Weights of a small mixture-of-experts language model, trained from scratch on English Wikipedia: 7224 steps.
Below are experts of layer 3 (counted from 0) of a mixture-of-experts language model. Rows are named router (the router's row for the expert), gate (a neuron's input weights, with its number), up (a neuron's input weights, with its number), down (a neuron's output weights, with its number) and show model dimensions 128-255. Each number is 128 + 32 x the weight over its row's rms, rounded and kept within 0 to 255.
Before each expert's rows: "raises" lists some tokens whose logits its average output raises strongly, later layers aside; "gets" lists some tokens that make up at least twice as much of what it gets as of all text. This comes from a sample of Wikipedia text that the model never trained on. Tokens count by the router's weight.

# expert 29
raises: "he", "hn", "oman"
gets: ".", "ar", " (", "5", " per", "% |"
router [148 179  73 158 162 129 111 119 142 132 177 133  97 169 115 139 143 133 174 110 120 165  96 147  99 106 147 156 109  67 151 137  84 132 103  98 175  60  95 183 124 181 150 189 155  86 182 179 145 179 138  74  79 116 150  86 176 140 139 140 145 119 111  80 101 137 182 166 100 139 124 160  93  96 114  97 156 137 111 122  74 116 157 100 123 113 104 147 119 133 159  85 180 138 149 152 123  76 128 136 128 145 125  58 202  87 138 158 137 158  96 166 144 128 114  85  84 163 170 145 151 171 151  78 144 146 135 123]
gate0 [168  79 178  98 148 191 114 170  96 206 140 108 137 186  64 119 150 183 133 192 129 148 190 110  66  75 144 137 194 143 137 138  99 125 120 157 115 106 109 112 113 105  81 110 116 140  81  80 106 136  89 114 100  78 105 101 143  93 172 160  75  66 114 124 132 111 128 131 202 153  89 132 195 123 119 130 129 137  84 157 105 179 154 111 121 105 146 106 127 126  70 129 145 161 118 145 106 122 141  87  99 102  68 126 134 137 176 124 135 142 110 109  73 166 114 135 147 161 173 126 159 134  91 171 151 138 163 149]
up0 [ 85 108 132 171 135 126 145 118 149 113 125 111  99  97 177  95  90  64 104 135 148  51  90 139 162 167 141 129  61 149 113 153 109 158 169  90 161 150 145 115 132 143  93 109 109 137 185 158 142 116 156 145 173 136 180 152 132 155 121 136 198 142 150 157 171 165 163 113 106 157 187 115 117 141 150 188 104 152 155  98 196 110  83 141 136 187 114  84  45 157 147 167  79 117 127 106  93 149 126 147 145 178 156 176  97 104 143 125 127 114 178 170 134  79 104 137 109 103 102 108 134 132 158 136  85 194 100 130]
down0 [156  96 135  60 179 140  67 102 156 154 193 154 166 131 141 140 148 114 178 189 141 102  56 160 112 112 120 114 134  89 233 120  86 204 109 140 108 109 186  99 168 131 131 130 163  79 117 156 123 171 120 122  92  92 112 183 176 140 143 169 117 134 122  76 121 137 123 148 226 132 132 161 141 196 169 153 111 142 122 127 107 168 153 136 157 124  94 123 155 154 168 127 130 124 146 124 141 153 107 119  99 108  76 160 187 157 221 148 143 144 101 134 114 110  79 115 136 182 160 128 128 153 141 125 107 148 143 105]
gate1 [ 76 116 132 118 132  99  71 121 204 106 126 166 160 138 162 100  88 168  75  75 131 157 146 167  81 149 107 116 125 141 158 120 170  82  73 137  96 118 142 138 118 106 166 153 201 117 116  87 119 167 193 139 126 147 204  99 171  79 151 169  93  99 110 120 121 118 140 127  98 114  99 115 122 135 118  83 125 114  99 142 165 129 166 113 136 165 119  80 176 103 164 112 112 105  82 102 119 110  95 125 138 137  88 167 117 126 143 190 160 141  68 157 159 113 153 152 165 143 124  94 127 137  53 156 175 145 109 125]
up1 [162 118 183  96 180 193  92 131 203 127 120 113 116  78 164 132 144 158 148  81 140 185  52 101  94 157 163 124 137 131  96 158 120 146 145 138  73 134 121 103 146 128  79 142  65 110  86 133 145 102 120 117  79 129 117 136 115 119  73 103  99  89 150 107 104 121 122 133 131 167 143 174 127  88 166 139 118 143 164 122 121 174 169 112 102 125 144 153 169 138 143 128  80 133  86 115 114  94 139 110 120 123  52  91 121 159  75 111 156 138 156 114 123 153 117  68 165 132 135 150 124  96  95 186 138 179  87 128]
down1 [189 168 100  90  79 147 137 171  87 141 132  71 128 118 160 139 132 137 108 116 120  55 128 155 178 147 136 147  89 160 119 120 142 144 166  72 108 121 118 158  95  92 172  65 112 187 130 100 134 101  63 176 189  97 124  80 142 147 127 142 120 103 137 137 119 108 174 142 119 146  81 204 142 165  87 121 166  88 117  92  62  73 120 129 159 163 161 132 148 140 180 183 118 160 100 131  80  78 143 131 139  92 160 132 120 131 131 124 108 112 112 148 181 116  91 126 108 189 150 146 126 126 115 110 106 132  96  95]
gate2 [116  79 117 157 170 218 123  92 140 146  79 131 166 102 133  99 130 153  53  70 124 125  96 126 130 188 125  57 102 147 100 101 132 136 125 162  79 109 147 120  85 115  97  79 178 173 103 101 160 155 168  95 120  94  96 150 136 122  85 114 102  79 141 139 156 154 148  72 215 143 143  11 109  92 113 130 141 129 130 191 114 164  83 158 103 118 115 195 142 124 107 112 122 138  71 144 116 130  97 156 113 159 125  98  88 113 140 160 106 108 125  92 132 124 110 136 171 120 113  91  93 128 168 187  99  86  76 112]
up2 [125 104 173 114  63 100  72 192  84 164  40 160  89 159  75 139 163 146 135 241 139 101 159 129 162  84 125  75 165 150  85 104 165 157 140 147 137 110 144  94 104  76 140 161 123  72 136 122 146 129 139 104  89 122  99 142 161 197 161 124  66 116 152 171 109 105 159 119 124 111 122 136 133 133  54 114 125 175  95  46 114  97 160 133 149 129 189  97 150  86 140 133 100 139 110 131 123 107 109  98 177 126 115 196 113 135 178 149 116 103 107  66 147 138 154 132 131 127  97 173 118 135 135 190 135  99 137  97]
down2 [ 92 146 132 217 172 166 138 137 135  53  78 110 169 134 118  70 140 129 120  77  68 115 205 148  95 129 128 144 132 155 116 107 114 122  98 152 110 171 140 150  62 112 104 159 158 120 127 170 137  93 113  74 166 162 152 128 170 193 120 130 140 135 109  96  90 114 164 138  91 115 154  71 131 126  86 150 126 117 165 150 145 157  93 150  86 150 159  86 158 165  96  86 106  64 202 144 123 126 153 157 135  99 170 107 134  74 133 147 148 162 153 127 137 128  85 130 103 145 164 116 116  54 119 115 169  87  97 157]
gate3 [134 163 132 123  64 134  67 101  93  80  78 206  57 173 139 184 141 113 127 112 161 133 107 187 201 144 183 140 109 117 147  86 140 136 140 114 176 112 153 155 180 139 165 156 140 113 138 136 161  72 107  79 146 188  94  48 116 146 162 173 139 103 116 126 158 118 137  94 181 149 159 168 164  75 106  90 121 197 122 187  95 171  97 162 118 117 100 129 104 128 137 157  35 118 147 148 124 170 128  68 156  75  83 151 166 166 118 135 150  94 169 144 144 113 129 113 127 119 115 104 116 126 105 188  74 168  95  92]
up3 [130 149 113 140 150 155 160 153 150 123 119 123 190 151 179  82 146 184 137 154  90 145 120 135  55 137 153 115 209 125 177 188  72 106  88 120 112 140  99 116  86 129  40 150 143  82  99 143 128 154 175 161  64  69 151 176 141 138 157 150 111  89 133 112  86 124 160 135 139 129  65 122 123 116 122 133 181 115 111 105 151 136 123 109  83 142 148 117 126 151 124 132 119 184 109 135 165 104 139 149 110 244 162 106 123  71  98 131  89 163 155 106 103 123  95 107 171 152 132 168 168 134 130 153 148  95 109 123]
down3 [189 129 128 163 111 138 150 111 145 140 165 170 120 155 126  61  84 150 121 133  79 107 170 158 106 133 162  93 102 103 110 156 124 137  83 148 149 170 154  80 104 133 169 118  56 127 148 105  79 159 134  81 177  88 122 135  68 115 129 104 130 129 127 136 127  95 106 155 103 103 174  60 129 145  60 165 159  96 123 131 132  92 142 148 159 147 119 121 116  50  84  88 149 106  95  78 131 122 137 143 110 119 162 115 171 119 155 200 115 153 113  69 173 132 136 141 121 139 189 155 167  71 147 106 150 167 171 173]
gate4 [135  70 111 135 126 130 130 129 132 149 121 115 119  56  96 107 106 144  88 129 119 134  80 190 118 120  60 148  96 120 114 141 123 109  93  98 102 163 122 133 120 133 189  61 163 162 155  65 146 144 142 113 147  86 145 114 111 173  97  92 118 128 189 143 163 138 139 177 142 153 128 154  99 110  96 212 105 116 174 161  91 106 156 169  74 162 138 165 138 131 194 155 141 137 140 117 151 170 129  83 195 120 117  86 163 161 113 132 142 125 181 105  90 151  90 148 147  65 138 132 109 138 137 104  85 110 166 114]
up4 [140 128 120 154 133 139  64 113 102 122 129 146 125  69 132 180 127  67 122  82 145 134 144 167 126 132  53 111  96 116 125  99  86  99 153 119  91  99  92 115 159  98 191  87 180 107 104 119 167 143 172  94 107 150 140  66 125 174  75 113 160 111 130 141 179 110 205 121 150 165 161 123 108 192  89 140 124 139 131 230 153 130 156 131 145 135 106 157 206  90 158 161 179 136 106 136 187  90 149  91 172 129 129 157 137 154 126 141 159  94 166 114  99  70 104 108 167 110 128 110 153 103 115 118 109 108 141 115]
down4 [150 103 111 124 114 154 138 158 190 117 103 162 131 121 100  68 145  95 192 121 166 162 101 119  60 166  92 140 140 141 157 118  89 165  84 136 155 130 166 127 142 134 111 173 119 140 108 141  50 128  81 113 172 113 163 180 115 135  78 102 202 101 143 170 112 102  75 107 149 110 129 140 102 124 141 129  41  95 207 138 116  61  59 117 195  44 127 124 122 116 161 103  97  97 189 147 119 176 107 123 133 106 148 158 146 108  95 151  91  55  74 131 158 202 140 122  98 162 131 111 139 113 149 100  80 173 122 171]
gate5 [132 132 128  86 142 132 121 123 140 121 121 138 136 144 136  62 153  95 118 157 163  89 136 136  93 163 152 129 154 130 170 143 116 138  78 142  98 175  88 118 159 135  50  96 145  29  97 147 102 132 111 195 135 114 135 120  93  69 107 117  79  90 155 133  93 100 150 140 110 104  55 116 153 169 114 170 175 108 139 151  96 146  85 115 137 144 159 101  95 125 161 138 144  74 154 143 159 133 136 123  89 164 142 137  76 132 137  96 130  70 169 183 102 124 126 199 166 149 117 125 181  88 108 122 128 158 146 109]
up5 [103 139 205 136 128  86 190 185  93 100 165  98  97 126 136 151 130 116 133 110 114 193 124 122 130 134 114  70 151 137 184 142 141 137 128 184 105  77 163 126 151  78  95 145 124 102 104 147 153 142 120 128  73 118 148  88 103 168  89 113 100  66 171  84 103  94 132 165  90 118  67  57 105 131 138 207 123 116 196 145 127 168 129 158 122 145 144 171 145 108 165 119 155 105 134 152 124 131 144 165 107 122 153  97 134 148 164 112 156 153 135 102 177 152 143 108  93 165 194 101 170 114 149  83 181 138 141 124]
down5 [ 75 178 145 137 159 138 161 149 103 126  99 141 107 182 164 168 119 138 111 105 112 123 155 160 119 124  80 115 135 144 104  86 186 161 105  84 133 124 144 136 106 155 172 106 159 134 145 159 133 150 106 161 139 110  98 126 120 183  77 180 149 123 127  72 136 122 111  93 127 149 109 165 147 147 103 114 146 107 144 130 147  95 175 102 207 196 142 118 133 147 139 135 145 137 113  65 133 119 135 161 150 129 132  98 138 116 103 179 112 192 165 105 192 122 130 116 169 122 152 169 166  90 141 120  99 171 131 212]
gate6 [158  73 176 131 132 216 115  85 172 130  89 110 176 126 121 136 125 144 158 126 137 134  89  33 103 171  97 102 119 126 142  87 129 141 132  94  87 153 195 155  92  64 179 147 149 179 146  85 186 150 128 123 106 102 200  87  77 106  94 109  97  82 110 158 127 151 149  77 144 189  99 129 150 164 162  68 143 166  98 176 186 140 137 129  94  94 119 129 139 118 102 106  92  93  99 103 106 139 151 121 121 116 185 133 115 148 122 133 176 168 121 189 143 144  89 163 157 103 128  59  79 143 110 163 132 176 146 126]
up6 [148  77  89 171  75 127 157 102 151 126 160  41 110  95 142 131  65 100 129 153 143 143  97 135 149 142 121 148 104 129 111 122 150  86 128  68  77  91 148 200  79  78 182 126 122 118 147  96 149 139 147 113 149 112 132  83 152 127 132 105 165 129 112 119 134 123 138  87 115 140 112 137 129 115 166 146  93  91  83 151 137 183 244 157 131 124 124 195 155 114  94 134 126 106 139 139 114 128  99 109  97 131 138 154 114  69 144 154  89 174 160  66 143  95  75 141 176 162  97  88  77 140 108 157 122 113 134 124]
down6 [175 126 134  39 138 121 156 166 130 103 159 141 165 110 139 105 143  45 110 103 116 133 171  92  66 105  74 154 130  70 195 131 136  93 131 111 123 121 178 101  84  75  96 111 125 117 139 123 108 147  75 120 179 104 114 152 143  76 121  93 116 104 132 110 164 105 158 148 173  91 101 123 101 105 101 130 164 166  83 104 121  88  94 140 141 115 144 152 156  68  92 192 197 161  64 126 167  99 102 110  77 148 139 117 118 147  80 129 120 119 110  88 133 106  80 156  83 104  96 170 111 228 146 138 130 146  83 141]
gate7 [102  97 163 133 142 114  81 130  98 143  77 110 113 206 163 109  88 184 155 118 129 136  91 127 145 135  63 129 168  94  59  71  66 108 130 105 141 112 137 130 107 125 163 108 147 122 118 153 150  58 160 166 111 143 116 184 137 162 108 115 129 157  96  86  40 121 155 124 149 112 122 128  67 122 104 126 102 134 135  87 184  88 127 166  89 106 154 134 116 122 107 132  78 105 131 104 154 102  81 103 169 119 195  61  80 130 165 146 160  72 114  96 117 166 114 162 101 121  98  99 185 101 119 105  81 166  82 143]
up7 [ 92 129 169 182 144 118 187  91 152 119 120 135 114 102 129 170 115 169 140 172 183  96 141 102 122 186 142 183 180 126 112 132  82 101 151 120 130 175 162  99 112 138  77  87 121 108 129  88  94  70 133 166 145  81 173 141  98 127 181 162 136  62 153 146 133 142 139 108 208 154 177 111 124 162 214 151 104  88 155 150 138 138  95 158 115 148 101 173 131 128  93 107 108 149 161 147 168 118 116 114 194 159  86 143 102 103  92 136 149 114 139 124 131 182 165 115  86 147 124 121 173 141 142 198 120 168 156 103]
down7 [149  80 161 172 126 110 158 121 117 178  90 136 191 152 136 123  57 129 110 145 125 116 137  92 136 113 129  82 144 126 129 127 140 171 135 180 112 118 102 161 145 111 129 143 107 137  84 163 101 103 161 122  73 158 152 133  59 176 152 184 105 155 140  68  97 154 152 158 146 151  92 148 119 127 139 146 128 124 118  86 105 189 124 125   8 192 150 132 145 158 143 142 140 119 137 124 123 110 122 158  82 112 116 117 122  97 159 130 127  90 146 151 170 140  86 122 184 132 134  98 157 141 131 144  65 105 147 106]
gate8 [103 143 142 185  72 101 142  61 161  88 144 117 131  56 161 128 126 107  75 152 111 130  93  95 119 133 108 174 198 151  71 139 144 106 155 143 113 150 105 153 132 119  27 108 116 176 136 149 215 135 191 132 145 129 121 141 191 174 121 106  95 107  99  82 180 134  94  80 127 150 133 147 118 102 144 130 114 171  85 174 124 149 124 125 145 151 124  73 169 207  87 110 155 156 120  86 134 155 173  69  60 157  95 148  93 138  62 138 132 155 139 151 103 133 105  91 113 180 135  78  90 145 172 118 131 142 130  91]
up8 [ 84 100 194 163 158 106 150  55 183 105 137 120 137 167 124 137  96  90 126 187 114 103 132 107 129 108 111 133 112 104  95  92 118  90 139 109 148  95 144 142 116 102 120 115 127 185 203 114 155  95 159 131 174 117 121  69 118 121 102 140 164 144 200 155 151 113  87 103 147 137 145 144  98 157 138 187 206 125 128 153  86 130  95 173 161 159 168 159 137 204 152 137 177 131 142 126 144 125 104 111 102 129 100 195 134 162 128 110  95 161 180 109 152 117 229  95 168 105 140 123 181 164 143 144 159 150 100  77]
down8 [135 138 146  69 164 108 159 174  77 151 109 157 179  74 104 152 133 159 124  89 127 148 112 130 114  93 108 131 149 156  97 165 194 157 162 146 126 102  80 170 171 105 123 148 136  82  54 106  59 112  93 119 108 151 135  99 157 176 183 134  93  84 141 149 173 185 132 139  81 167 115 151 142 170 146 117 111 121 133 121 114 163 148 124 111  42 146  97  70 153 107 110 110 165  83 186  87 191 160  96 172 114 139 150 102 119 136 182 164 129 113 146 129 129  94 113  43 160 118 139 126 115 141  79 147 117 142 145]
gate9 [139 119 111  90  82 174 131  89  62 133 113 190  89 120  93 115 142 150 179  95 182 105 124 174 153  72  60 166 161  53 130 128 145 145  46 153 132 129 150 108 126 105 126 123 133 108 125 151  93 106 137  89 187 145 128 117  96 109 102 191 147 146 163 151 151 142 144 173 156 112 164 113 138 144 157  89 162 127 151  68  97 125  97 104 124  92 154 112 107 106 151 143 142 145 158 124 113 127 158 131 141 107 132  82 158  75 139 182 136 112 116 128  99 138 146 109  95 132  97 113 106 104 164 116  64 132  64 139]
up9 [125 164 145 137 173 148 144  91 182 164 169 119 177 104 127 175 129  86 161 188 153 124 163 104 125 101 145 109 156 128 110 135 109 169 106  67 181 173 167 149 119 157 186 117 135 158 146 111 148 161 111 172  81  75 143 162  98 114 163  64 121 100 103 131 114  82 166 145  75 144 163  96  99 108 142 109 162 138 162 160 114 146  98 147 141 116 146 152 164 132 192 140 154 139  57 127 152 116 157  99 131 144  33 164 130 138 137 119 139 131 171 155 120 118 152 141 146 107 100 138 111 140 178 186 122 112 107 123]
down9 [153 140 169 191 134 149 138  85 116  83  57 172 178  89 150  84 132 121 107 162  95  32 135 129 144 110 141 175 124  98 138 216  90 125 146 115 102 188 132 140 129 194 149 140 161 193 169 158 119 108  92  70 177 168 121 127  61 108 148 121 135 159  95 105 173 146 113 171 127  95 163  81 126  91 107 140 141 133 172 123 119 135 201 139 124 114 153 143 111 137 162 153 126 117 131 130 125 135 143 108 177  86 144 149 140 148 108 161 140 111  97 139 110 156  93 134  91 103 163 148 160 107 133 162 108 161 140 162]
gate10 [123 122 123 130 198 167 122 167 155  92 113 123 148  79 138  89 119  94 171 143 106 157  97  88  48 135  48  63 129 151 190 129 130 128  63 125 126 109  76  99 171 104 118  99 134  87  93  82  65 131  90 112 122  66 177 160 161  84 159  61 110 130  89 132 142 163  87  97 184 157 142  75 129 144 122 150 186 114 126 121 187 174 128 128 102 100 141 173 113 108 168 177  99 141  93 100 147 130 107 113 100  93 184 107 143 142 101 170 138 170  77 131 149 154  69 143 100 148  84 180  90 150 117 110 157  93 124 172]
up10 [126 137  96 160 151 122 126 137 162  96 118 135  51 121 143 105 100 105 131  78  73 101 154 116 105 144 139 153 115 173  92 165  75 134 179 204  94 119  64 107 154 119 128  88 168 148  95 139 118  99 131 158  98 184 146 130 114 109 136 128 132 104 143 149 175 141 154 112 145  95  89 114  70 137 141 135 117  85 138 131 153 114 145 107 143  87 109 155 145 179 134 112 169  86 139 171 116 140  57 115 130 129 115 161 127 148 144 173 179  98 113 195 212 132 167 133 126 134 100 140 149  83 130 106 171  68  83 173]
down10 [171 117  84 125 125 185 164 121 158 175 109 142 175 131  89 112 150  61 106 110 147 108 147  88 118 124 122 117 119 134 132 133 143 126 155 161 141  89 161 139 104 158  87 125  43 118 111 177 141 170 141 156 128  80 142 111 105 153 107 127 129 133  92 129 145  71 177 102 105  90  93 140 168 169 136 164 118 125  88  70 119 115  95 142  84 133 122 131 119  87  88 173 185 103 120  57  90 157 135 158 168 113 103 155 112 131 183 138 136 105 228 117 149 140 102 128 102 199  92 175 150 118  81 132  86 145 133 133]
gate11 [144 116 109 126 120 162 171 163 145 142 161 170 132 152 150 131 134 144  80 107 134 104 115  91  68 202 169  65 140 186 128 136 147 101 138 123 148 127  78  88  75  98 173 108 123 124 108 119  91 166 113 154  85 127 130 187 132 133 133 157  87  89 151 140 105 149 117 111 162 172  81 103 162 118 153 115 152 127  83 107 148  90 101 168 115  74  90  84 104 146  66 136  67 160 140 139  79 146 112 160 145 157 195 130  57 102 107 163  63 106 106 148 189 121 215 141 107  97  78 129 106 119  86 158 129 115 134 143]
up11 [156 138 122 146 137  85 108 135 174 127 106 146  59 150  98 109 140 138  88 140 143  60 172 166 141 139 102 144 135 157 107 166  46 191 164 137 103 131 198 125 112 139 115 126  94 135 115 145 166 118 118 106 178 103 106 182 154 141 173 143 135 158 146 157 183 186 111 136 133 146 195 106 101 126 124 130 143 136 174 113 109 115 161 123 137 178 113 160 135 141 151 110 134  36 127 105 170 152 129 141 100  96  43 113 117 106 135 116 109 104 139 151 124  77 105 177  93  89 152 115 163 119 144 122 156 167 136  65]
down11 [ 59 143  36 142 162 103 150 134 150  59 127 168 203 129 159 154 127  96 132 101 118 180 117 151 151 145 148 181  77 151 129 145 132  75 138 102 133 134 182  81  82 121 139 164  97 102 159 139 144  94 157 136 127 130 151 161 132 153  98  88 127  74 176 159  93 182 209 108  90 121 137 134 128 137 142 119 157 130 138 131 115 158 149 163 108  95 129 166 141  94 166 131 151 141  76 170 126 152  37 102 137 151 135 168 126  63 149 122 121 147 108 111 114 100 180 129 110 113  79  94 144  83  98 130 165 110  98  84]
gate12 [134 126 146 116 178  96 153 123 151 139 157 113 114 142 152 130  87  90 159 115 175 147 172 153  61 158 215  70 143 134 126 118  86  91  76  66 131 137 164 118 153 144 139 126  87 144 134 179 106 166 148 228 192 152 138 100 141 131 130  99 138 117  82 137 156 164  92 102 149 140 194 114 123 123 161  97 159 123 156 178 101 150 109  78 139 129 119 111 121 114  69 104 166 136 107 114 125 141  68 131 138  20 153  46  94  73 133 123 180  89 158 184  89  66 146 142 166  82  99 108 127  95 105 172 106 148 117 136]
up12 [142  97 149 103 169 146 167 119 101  96 108 143 123 116 111 137  92  69 160 131  65 136 161 114 101 109 176 117 121 145 142 115 146  97 126  97 111 125 110 113 121 109 181 164 128 201 142 151 147 184 117 169 125 135  91 136 137 169  86  92 187 209 116  77 128 118  85 172 153 116 105 121  88 165 131  98 124 128 165 198 113  90 133 154 160 133 153 155 119  56 114 128 114 132  80 136 120 140 113  99 129 102  88  98  97 167  87 131 179 113 145  90 142 117 187 135 163  86 131 102 104 147 148 148 174 125 152 135]
down12 [153  94  72 120 176  85 157 155 179 106 141 100 150  44 106  91 155 189  95  82 157  85 131 109 120 143  92 122 131 163 139 136 189 135 176 160 128 144 111 106 186 175  77  59 141 102 155 131 148 145 152  51  79  84 181 175 150 174  75 114 126 147 134 118  87 118  88 125 122 123 149 108 138 149  84 137 107 154 111 117 164 169  99 180 148 133 139 124 142 163  71 150 132 169 142 112 216 126 119 132 159 120 127  89 142 131 139 122 138  79 109 108 136 137 117 156 120 109 105 150 118 192 126 105 137  90 167 152]
gate13 [ 67 113  84 110  96 132 104 170 139 124  90 125 142 156 178  57 103 180 126 129 143 141 110 177  77 165 133 144 144 136 122  74  84 128 138 102 144 124  88  80 112 108 181  72 152 103 103 109 155 144 149 145 133 137 128 131 129 112 125 144 157 130  92 137 114 105 131 117 128 101 176 148 176  69 106 153  85  99  62  97 166 146 174  84 103 104 135  56 174  94 157 116 133 109 136 113 145 170 159 146  91 153 164 119 160 156 159  72  98 102  23  98 141 124 113  85  69 145 147 138 123 136 133 143 173 111 125 143]
up13 [127 141 189 168 193 116 133 150  53 156 154 115 134 153 117 160 110  94 138 115 152 122 106 134 119 133  85 128 145 106 104 205 112 132 155 129 177 125 161 115  70 151  86 161 125 138 135 123 100 130 157 168 119 117 120 137  91 136  89 148 124  84  23 118 120 133 144 208 126 117  83 117 112 153 140 166  83 140 172 101  94 179 112 121 147 124 107  87 109 106 186 108 108 156 123 102  83 164 106  93 183 124  89 139  86 146 112  60 121  98 168 127 100 177  81 138 122 130 133  77 157  96 125  98 125 111 126 153]
down13 [100 163 120  99  97 141 142 130 201 116 169 176 122 112 157 134 134  94  90 175 149 158 133  58 117 145 112  98 145 163 141  90 141  88 137 126 144 153 123 167 142 156 123  96 158  83 112  53 155 150 104  77 146 167 112  67 133 103 124 114 162 154 151 119 201 116 158 168 120 157 125  85 156  89 134 103 128 129 138 134 142 147 103 131 144 152 128 165 184 144 152  85 109 174 147 151 139 120 186 146 120  69 129 145 157 142 119 155 156 152 105  61  83  71 138  56 135 134 170 162  96 100 108 120 136 204 120  88]
gate14 [152  92 180 117 165 139  75 120  94 108 148 162 110  93 134 170 131 121 151  76 120 164 142 176 125 128  88 109 146 127 115 137 154 144  83 251  86  69 111 101 134 137 184 141  88 113 117 151 156  96 114 109 129  90  79 106  49 173 128  98 164 165 129 131 168 187 153 137 133 155 149 145 167 193 124 131 172 150 158 166 129  97 162 101 125 116  69 110 132 101 127 116 151 131  84 116 116 171 143 109 172  92  73 152 116 143  96  90 161 106  84 118 206 107 159 147 134 171 181 125  93 177  96 120 150 142 115 102]
up14 [165 120 181 152 119 108  63  95 160  95 186 160 156 123 115 100 141 130 119 133 140 135 127 108 112 108 174 173 138 102 153  95 121 143  63 241  98 145  83 101 197 149 114 141 108  91  72 162 177  48 139 100 135 150 127 144  46 184 126 121 125  87 152 122 149 131 132 167  93 142 102 125 156 145  75 158 132 135 128 159 115 153 121 129  84  99 121  76 130 151 153 120 153 152 111 142 102 100 122  98 154 130 123 164 119 143  66  76 135 133 105 154 159 140 101 110 166 137  81 179 148 126 106 143 166 162 133  90]
down14 [163 113 141 157  90 106  69 124  95 135  86 110 160 102 119 135 113 134 161 118 117 118 113  64 169 148  93 132 108 157 141 142 143  90 104  88 119 165 176 167 106 104  79 139 156 135 173 112 116 138 143 118  99 122 150 125 151 125  78 130  31 152 139 107 131 170 126 112  84 131 119 165 147 160 191 143  86  83 156 143 162 114 149 151  83 127 157 135 142 126 146 119  72  80  71 194  84 145 175  74 108 114 124 149 132 103 119 128 133 125 100 196  95 140 153 103  68 148  61 146  91 172 146 122 101  94 100 102]
gate15 [129 128 163 126 100 121  64 152 121 157  87 157  94 150 114 134 108  94 104 137 117 154 172 153 132  35 149 117 190  78  93  75 133  71  45 157  96 141 143 156 106 168 109 150 121 112 110 177  75  88 135 132 203 109 135 163  90 127 127 112 156 116  91 136 134  83 102 125 176 108 186 118 122 146  77 100 112 135 142 179  96 112  93  72  80 144  75 146 146 140 116 100  88 115 188 175 141 107 123 124 161 135 110 103 111 134 104 138 135 126 111 155 127 142 110 133  99 142 180  86  86 109  88  99 108 123 111 164]
up15 [137 136 117 146 152 120 120 162 137 128 120 112  93 109 121 164 130  95 148 174 139 119 159 139 166  40 119 129 181  74 107  30 100  95  94 169  79 122 129 128 144 126  83 128 123 172 137 145  96  81 147 112 186  81 117 115 101 136 100 115 163 106  86 109 143  83 129 109 124  95 176 132  99 189 106 110 128 103 148 142 116  52  91  57  98 151  81 120 158 143 191 105 124 135 193 102 139  84  72 122 145 140  96 125 105 158 120 135 150 140  83 115 121 174 181 100 112 139 176 103 123 117 139  63  98 195 174 128]
down15 [100 172  74 169 107 124 161 167  88 115 104  77 143 143 132 126 154 121 152 107 117 203 118 146 159 105 147 143 122  85 142  72 149 109 176 152 134 159 192 158 183 120 131 101 147 110 120  89 129 152  98 106 119 101 139 140 167 146  92 139 130 165 181  95 101  91 194 199 128 152 134 149 163  97 172 170 108  38 146 152  72 127 126 125 144 128 137 116 139 162  83 153 102  66 141 147 123 155  62 158 112 125 148 159 109 134 163  87 122 193 135 138  86 140 172 110 130 136 136 130 126 119 191 139 116 175 143 113]
gate16 [118  97  76 167 131 146 156 110 127 134 147  93 126 125  68  76  87 149 119 154 117 185 121 110 104 160 114 159 102  95  96 145 162 102 155 129 140 220 129 146 137 167 151 129 113 136 135 142 179 118 172 179 139 121 157  89 141  88 116 178 108 109 132 121  89 162 152  76 133 141 142 136 167 108  89 106 201 146  84 133 138  99 177 143 122 166 127  89 148 236  98 181  85 179 141 126 137 142 109 196 157 117 110  83 143 125 154 127 108  90 173  73 154 111 166 120 118 112 124  92 136 157  98 114 143 157 131 122]
up16 [119  94  94 173 124 130  67  83 152  90 164 119 178 133 152  97  92 103 145 160 141 165 131 108 106 144 190 112 175 128  83  82  45  85 130 135 110  98 178 156 170 181 150 120 100 122 170 104 126 152 133 184 121 120 139  97 140 148 137 179 142 137  99  96 136 129 102 125 129 128 123 142 133 143 129  99 180 173  93 117 110  75 185 167 137 135  78 108 192 154 129  99 140 135 148  95 106 104  66  66 180 111  68 122 150 117 140 127 119 139 181  64 128 130 161 164 133 100 146  82 141 162 118 118 150 147 177 122]
down16 [169 102 103 113 110  93 141 124 142 152  44 126 170  99 103 137 110 112 115  92 193 136  96 119 123 139 135 102 155 143  93 172 134 149  88  55  85  98 107 114 106 112 104  91 160 110 146 108 124 111  68 109 180 171 154 103 131 138  94 132  76  83 193  96 138 109 125  81  83  97 201 226 123  80 147 157  74  88 103 136  87 145 117  92 130 143 181 147 121  64 109 165 103 103 126 153 149 125  97 126 130 104 152 200 126 137 167  95 161 154 122 142 103 106  92 131 132 160 113 119  53 207 109  80 114 113 152  97]
gate17 [204  90 151 116 198 207 113 115 137  66 119 167 166 117 177 127 107 134 128 118 103 114 135 173 105 111 154 124 135 107 151  88 119 153 175 120  93 136  80 126 148 131 114 116 131 159  63  99 157 166 194 150 139  99 151  99 111 155 112  87 166 110  84 113  71 155 157  59 182 113  75  46 142 105 163 161 110 144  60  92 103 185 166 137 128  70 183 122 121 111  61 140 179 126 120 153 134 135 105  74  96 103 153 129 112  82 128 134 106 153 125 114 144 146  64 168 143 140 137 130 150 145  54 114 140  79 135 170]
up17 [138 105 103  90 121 126 148 120 156 105  79  98 140 122  85  97 115 142 118 117 144 170 131 147  98 174 141 109 177 177 118 124 153  94 147 156 105 145 113 150 100 152 143 155  76 133 119  84 160  97 176 122 166 174 134 124 157 101 136 122 119 157 122  89 177 140 142  81 125 149  88 176 132  37 130  38 147  90  83  80 153 147 142 193 115 136  42 127 123 159 124 150  78 139 113 123 163  79  90 136  74 114 127  86 139 107 151 133 102  98 120 156  59 124 184  94 158 159 132 141 146 141 135 114  88 158 145  59]
down17 [177 160 106  75  44 159  74 122 113 105 137 170 156 165 131 153 149 190 154 129 155  98 114 151 108 130 113 209  78 101 129  73 114 131 122  73 129 127 121 116  95 158 167 121 193 146 132 121 153 140 158 155 110 205 170 143 133 130 126 133 182 130 156 115 105 110  65 113 163 110 178 162  60 149  89  98 110 166 122 130 103 147 148 146  73  93 194 142 110 149 130 130 128 122 119  91 162  85 117 126 197 174 131 156 115 157 127 145  99 171 146 172 128  61 115  68 101 150 133 125 110  86 119 191 127 154 118 159]